config = dict(
    hidden_size=512,
    lr_router=0.000479,
    tie_word_embeddings='early',
    learning_rate=0.00205,
    max_seq_len=1024,
    max_steps=7059,
)
Below are experts of layer 4 (counted from 0) of a mixture-of-experts language model. Rows are named router (the router's row for the expert) and show model dimensions 384-511. Each number is 500 + 50 x the weight over its row's rms, rounded and kept within 0 to 999. Numbers have three digits each.
After each expert's rows: "mostly gets" lists some tokens that are sent to it at least half of the time; "gets" lists some tokens that make up at least twice as much of what it gets as of all text. This comes from a sample of Wikipedia text that the model never trained on. Tokens count by the router's weight.

# expert 26
router:438495446452501484587428444472513493458508624490521448543581428572546477497583456413377534518525548525439466532423426462597506479549412398535526570543479535525512489500524501508478560510474460390534528475470523570543642485509417583597459515425570457560534518509493496458515471459458465498534416516528532438432478417560542523461461489484454447530443492542429552483506506522473499448518
mostly gets: ")", ");", " ===", "]", "}", "),"
gets: ")", "\"", " =", "),", "===", "=="

# expert 35
router:471509396531491505540471437443474404557526489573516498493496359537480519507556421411439573485625529538498404557427486417591468508509489527483471576541458568545572571463538454434476528504529513432473560482541457534491512526466446524494535492456501418507532517465520520375477499521476526426416598535494549483492498456446440503419456470433444481548513560385491524492609550556410542526572
mostly gets: " family", " son", " born", " father", "Personal", " wife"
gets: " is", " was", " He", "born", " he", " She"

# expert 38
router:460492464435428502523360417489477505491539486489511500493549464550525464538542471449503544582488468502465440548461484545543514534487393456485512459555498592570498504502564483576532494531484517503435571522494406449517491510536537520578511524493540572536472476416483493453448567510524490384552503505485476545523455440483488445469553505529507545524461497435508410385541470544512553528541
mostly gets: " by", "---|---|---|---|", " 0;", " 2;", " 3;", " 5;"
gets: " |", " by", ";", "---|---|---|---|", " 0;", " By"

# expert 14
router:413453466519552461501475438466554508473485541482475533545484412528542408498576490499468508540489606480459536568430540553583563549421432434485486437507439487469497462491505478607518567525556590437484420528426443582525506549500526579481526491548408493558498486471464562438521477558509499415524488519500528482539510427475474513416506412420457520546397564476470451468505496446556493464541
mostly gets: "ly", "ity", "ium", "wood", "ship", "ness"
gets: " is", "ly", " was", "y", " are", "s"

# expert 6
router:413508480588509459527407516483555450567546480556423430546505463600456506559588474509521535605483486556504463595446491509570541567475471489418477445515509593458520525451526520488558543472510489472479484457465495553491623513456546518496531580556455457555445456450466512308569450545434436496452532537529540433426505488491541550579464435467460560492456517526437384421487510522529535525567
mostly gets: " and", " or", " but", " &", "and", " et"
gets: " and", ",", " or", " but", ";", " &"

# expert 7
router:428440368448527600514467453434487470526484524541474444460587434546577494478546486416434537582538528489498524448443481591543522471468454558464476474523535549529495490463504513559514529476493476407435485541440475538526501527464557495541570535519379442589445549524449540522545457538507470435591486434535478395520411512422517447479521458495462540547504482539472528489549495540525507411524
mostly gets: "mb", "ces", "tic", "cep", "mp", "s"
gets: "s", "'", "c", "t", "d", "al"

# expert 27
router:563451494519583509532490464432469531493530551510483515512503567555467526593564508385439559530455539558465496540529498569539530551503457428480487539518465546452441491496502511577542551487477481432480511492519397575442498473505469495461475554506391524522535540493472519461470507559509530514494492450482525466516475477464448535544555488498533505588472475437534505457452478525482530537560
mostly gets: " in", " under", " during", " between", " within", "In"
gets: " in", " for", " the", " of", " on", " at"

# expert 29
router:451501492497480508511497467507528537458498509417513500468511474553491556447569516452483567533541551518463462466442427488492444543452496369514515474498531445434463447500562475515559463482513510431510470611470451580536514532513476526542444555470503517506450550423463406511497376563525474462567439472460561440545515533487460568469483424490531482451467577489522433528506441414549482421534
mostly gets: " as", " including", " than", " called", " became", " like"
gets: " as", " be", " a", " including", " the", " of"

# expert 32
router:470533445475541496515349405450528517498401537480498433452557439550556444484586490500431528535547536508443533574458435528514557528572414502494455364561522517489526551448572479547538531505507500395497488580442456503521592461466507536509481510470474405534522378463460489471559464542561516588468518472534531420500432490450516481530459423500395521474387531496406434490558473516563516562571
mostly gets: " (", "(", " (1", " (18", " [", " (2"
gets: " (", " |", "\"", "(", " –", " (1"

# expert 37
router:450457400537448542580474455419554452472568555528487454428544444534466521469602468456366668557471519422466511535458534544562435538447473562439554495515464542398502486469536469457551536500488506397545532490444459553451532457504557522512492521528443459598516506475538502435464413540521472535456504476535466430465444579461521526488420481480456509597528532505476511522562555547489554469534
mostly gets: "History", "|---|---|", " Coordinates", "Personal", "See", "="
gets: "\n", "==", "===", "=", "====", "See"

# expert 28
router:397487506499449511552431451413478463499570504491500467452549422546485433454529499450422510524501541475433492557425429527546460488462381548409493504514509519462536486449505490511522485494496498497481516497424465485454515579505549438540448423423596536509523532489497402522509462490423541435536558509487513425504510465480567480433588449475495531447488547434477542505533495544511574534594
mostly gets: " new", " small", " most", " large", " more", " different"
gets: " a", " an", " first", " The", " other", " one"

# expert 30
router:511385416448567527489446544487532448529541543512514442550503487554473509554557442464507589498512590510459430527430473621527500526528460428432537479561525535423445493479509472578585459515497531473567490469475502590556496615506463442446523521484414441533572493556432511431500477597507486474578548499516509527514518477425576496448550492423562522493465549531472462409506595555528487506530
mostly gets: ":", " Genus", " Preced", " Location", " Coordinates", " Succeed"
gets: ":", " –", " /", " 0", " —", " -"

# expert 21
router:516501429541562497544430503507499533522520515518536519472499535534489438490537473446429555513503516592510389566442584511561478520563544498332575512543576497470490556518501530481551453483525569426497594485387457524569536464505463513526544477513497520499519485436502552477532522618425454524503499517558535431463438472429570540508522444463520573511536503498431439593542491519521505492566
mostly gets: "S", " L", "C", "N", "W", "B"
gets: ".", "S", "N", "E", "W", "C"

# expert 19
router:343504441464464444443450488556486470463536493558523433521543430518522516466509438467362510539490657514469483585456509477492539536495432458469535548529536553486534556482471414538566497467546487367600575517454481533460590538534428509562465543406530517539459477483533470447524448484577392624452587479430500472442425460441458495529425487418436457495463498426460476509512447504589518346577
mostly gets: " \"", " '", "(", "/", " †", " ["
gets: " \"", " (", "/", " A", " ", " /"

# expert 22
router:511461433503575524524489468500614444554581510446527432499500504519547458474563534472438535554518621568460558515396462482587498504506473430420487480523532579448443454581492440528518463520469490453502492545449525470535612475469538548517514460498563477576518499470501491388534467526519479496475440519452521554536448432495391545499465454481500498507323538513480478502524536595431483453558
mostly gets: "|", "13.", "5.", "6.", "11.", "10."
gets: "\n", "|", "-", "1.", "3.", "2."

# expert 12
router:468471441518456508502500394518493537505463504537413493496546510640508457510510463492515609548521526505454485456434511557484448531554451432521462486460518561465570492514558473578509511587499471437532529517467460436390624463501517497482504544452409427555460491479507506489488433583547470440543521503558590474465447440439426555464477376457515579477413508447456580407524438476522502518593
mostly gets: " |", "3;", " themes", " 2015:", " connection", "–2);"
gets: " |", ";", ");", " Win", "):", "3;"

# expert 17
router:441467417516528497496440419487568450510506554453498432447580463623525456516568484431394532591533603483494462502418471508543499525503443478457498501480519501439489488520580489471589423523429505431457563525443430573491580504455477522468539542561490462566458432487428489437474488569503487494474488469492551472487464399514492498476508457483477494535411560455477501450496464494538609482578
mostly gets: "\".", " 2023.", " 2000.", " 2025.", " 2024.", " 2013."
gets: ".", "'", " that", " also", ").", "In"

# expert 9
router:495488469540523502482408471497541485508522558477485405527519517571484454464529493458442540573496533613513479537444437515488507487513480471480507450508540479462509588439434392562451517564533477424428527488405473545490591449500569547482499571538506532583484409446474490445588487525559412340416515460480533487510521477435486541415474464463495519463515516508462532488567468472426477506636
mostly gets: " •", "|", "13.", "6.", "11.", "5."
gets: "-", "|", "\n", " -", "==", " •"

# expert 10
router:422516409505445475542427404466449437493592475468462458596569410586522479482542509472450522544570519470407527535387526500525504561581507519534536507462538497492535500536570476499575484493481543413545554434474498572517498474461485526459455502540476500540444420484462485440511517552463500521588526502488556451469600503522504573505517488500471490532443520500517504457541477473520520456504
mostly gets: "\".", " ==", ".\"", " ===", " ====", " 2015."
gets: "\n", ".", "==", " ==", ").", "\"."

# expert 0
router:620485454578491588561502455430454457494463549535547448577506471514496474499547473492409574515512531483502464598441390549532518467568469464450575516493540506465456530524491451480537479573503553532507503516477580649519487472503489581461504487512531466550555439449529436479444421524506455457508485476491510379484475480418447487527562433441489484495499505494494445522505595467510561497574
mostly gets: " with", " without", " With", " scored", " featured", " alongside"
gets: " with", " has", " had", " for", " against", " record"

# expert 8
router:503480469466479593454462449447532433470499567486486434445522470520523567516516457482469500557532515537415527481398532493556521529447468510461495461542559473368492515466499480537546497512495491430581615516407481518504608553447484584470446504509514496505487480446494442459530451587484505504439491519479474502437500502483472552522490424510598536514471554489528426460510480506497512469559
mostly gets: " de", " m", " c", " un", " p", " al"
gets: " ", " de", " m", " c", " p", " al"

# expert 4
router:514485511519520594460480440465480467495541500508478487540507499579471416508550467434435551511469537540483391571444491566531496570477501449415488471541480537522527446545522492607530478568491479383535531531504488489461533488535553506523477433443469431491524437462510406512471500524447468422500539546497556427504458457511462614499555502512515524554415491496442491537553527477579548447646
mostly gets: " the", " The", "The", " its", " this", " his"
gets: " the", " The", " a", " his", "The", " her"

# expert 25
router:435522435503521531513481410495527455514498596535476443538546469524461425575582459410420589584521549548489442538440456470505532559549380438441483473514505545498475509516546448545574462477493514405489571465441461488487503485473482509535536512473479436584501458517470494430498421538512454457556561440520562469535485460497561522460488452476489428539401498511486467509451555499450520539568
mostly gets: " announced", " reported", "On", " on", " stated", " prior"
gets: " on", " in", " of", " to", " was", " at"

# expert 24
router:508401401516505470503460402479439532589581503497455445445582492563553439479523522428415499597555540599421444494405419527512511565521389433510501526464545553534442504529517527481500500517577493489457520553420535508493559510481518589450553465445440482511469457562483520464481467603552444457512443478560541511462445491501438506430527422359437509475549552490450526448556498563454500486567
mostly gets: "a", " I", "i", "ia", "o", "ii"
gets: "a", "e", "i", " I", "o", "ia"

# expert 5
router:434501522553460447424520466448458485519501504493480513481523415493562497542542459483399555586520496502508464524469489520553506527429491407463485496459563550462493500542537490514506529577484552455494508499499503536535474468454526567514496560487481492532444422496574431473505431581577391473491434448491548533598389509472580570453527464582430535517446531477434505456548440443459483514579
mostly gets: ",", " 3,", " 2025,", " 2008,", " 2016,", " 2009,"
gets: ",", "),", "\",", " 3,", " 4,", " 5,"

# expert 20
router:472403448472565558586448454434433482398537504503515468500460520474467454488528430500403558589566503512509515451495473540549562581504427453476482447479399543514493483500460425605551519438490513445483524495455439480479575464516527475457520525420527421575438488416489505489532515561429463450540517477442508535566460434471483503521420531458467488427432600468415529445486489467521614503505
mostly gets: " Western", " British", " Northern", " Liberal", " Royal", " European"
gets: " of", " New", " United", " National", " South", " World"

# expert 2
router:495554414522510537542401422474514462506463529468479465519548499546527426428504484427430593580547525578427466535378464539556531553447493443470486504497532455455467488513552430518583513484483527491499583561462481500443634464463465515534481440507459478568543459472543510464524448558515409544532538503481510536469461521463536540511702446538509528486401582459461492484509513457526536400648
mostly gets: " ", " establishment", " ca", " attention", " efforts", " proposal"
gets: " ", " —", " 5", " Conservative", " National", " 3"

# expert 31
router:580448463407524577481525465480582474470463515461437449534562512568532495529564489500501522508539562454501573495496507523494509486504411447553447482501562494505466490472579458592533475500515457464495519469514463581505523423597555461517442531536520547519496448461516504504528406515484493425519551393578564471498442484456577461470541488502561503548404498515437472486503444443580483488538
mostly gets: "ated", "ized", " to", "ating", "ified", "ted"
gets: " to", "ing", "ed", " for", "s", "d"

# expert 23
router:471517417536431472549417456482476502466453440419531413527531494559583519500482415380463494534542548487491507557422422544561478491468514367527486507540507508509470461506460528533488443525509460490455484500482502568515557474536546455490445515476565549553486461436549545401427457496586485490519452453538520577575592521440441513436460511429511547526529585423395447493498523517516525468572
mostly gets: " years", "–", " long", " half", " north", " year"
gets: "-", "th", "–", " years", " year", " time"

# expert 33
router:476452540537431441528428482510520524505516528495440402459502526542510509526491523467379523556533477461441476535440452549507488551542515479488441357522462478432486476448550496530458522482472513528513576499461542619519562474462505499512518421499515522494454487521551472441471378492470414437438535573537492407542476462500596508466457533508455449540433489460483527462527450504538556392545
mostly gets: " 2", " 3", " 1", " 5", " 10", " 7"
gets: " 1", " 2", " 3", " 4", " 0", " 6"

# expert 13
router:508493489486494544467505504408600450494451518464520520499548337547475465620542452464457496513492542488512512490371411520469464515515456525469486506505489526475496499542486433545527470482518514477509471534463471542509517570463477558493449426459460446560485441466609424407513442580550480358459538435502541512472460402449482568460464413519477438560434545477398459494478517505515587511566
mostly gets: " would", " been", " have", " where", " began", " took"
gets: " was", " that", " is", " were", " he", " are"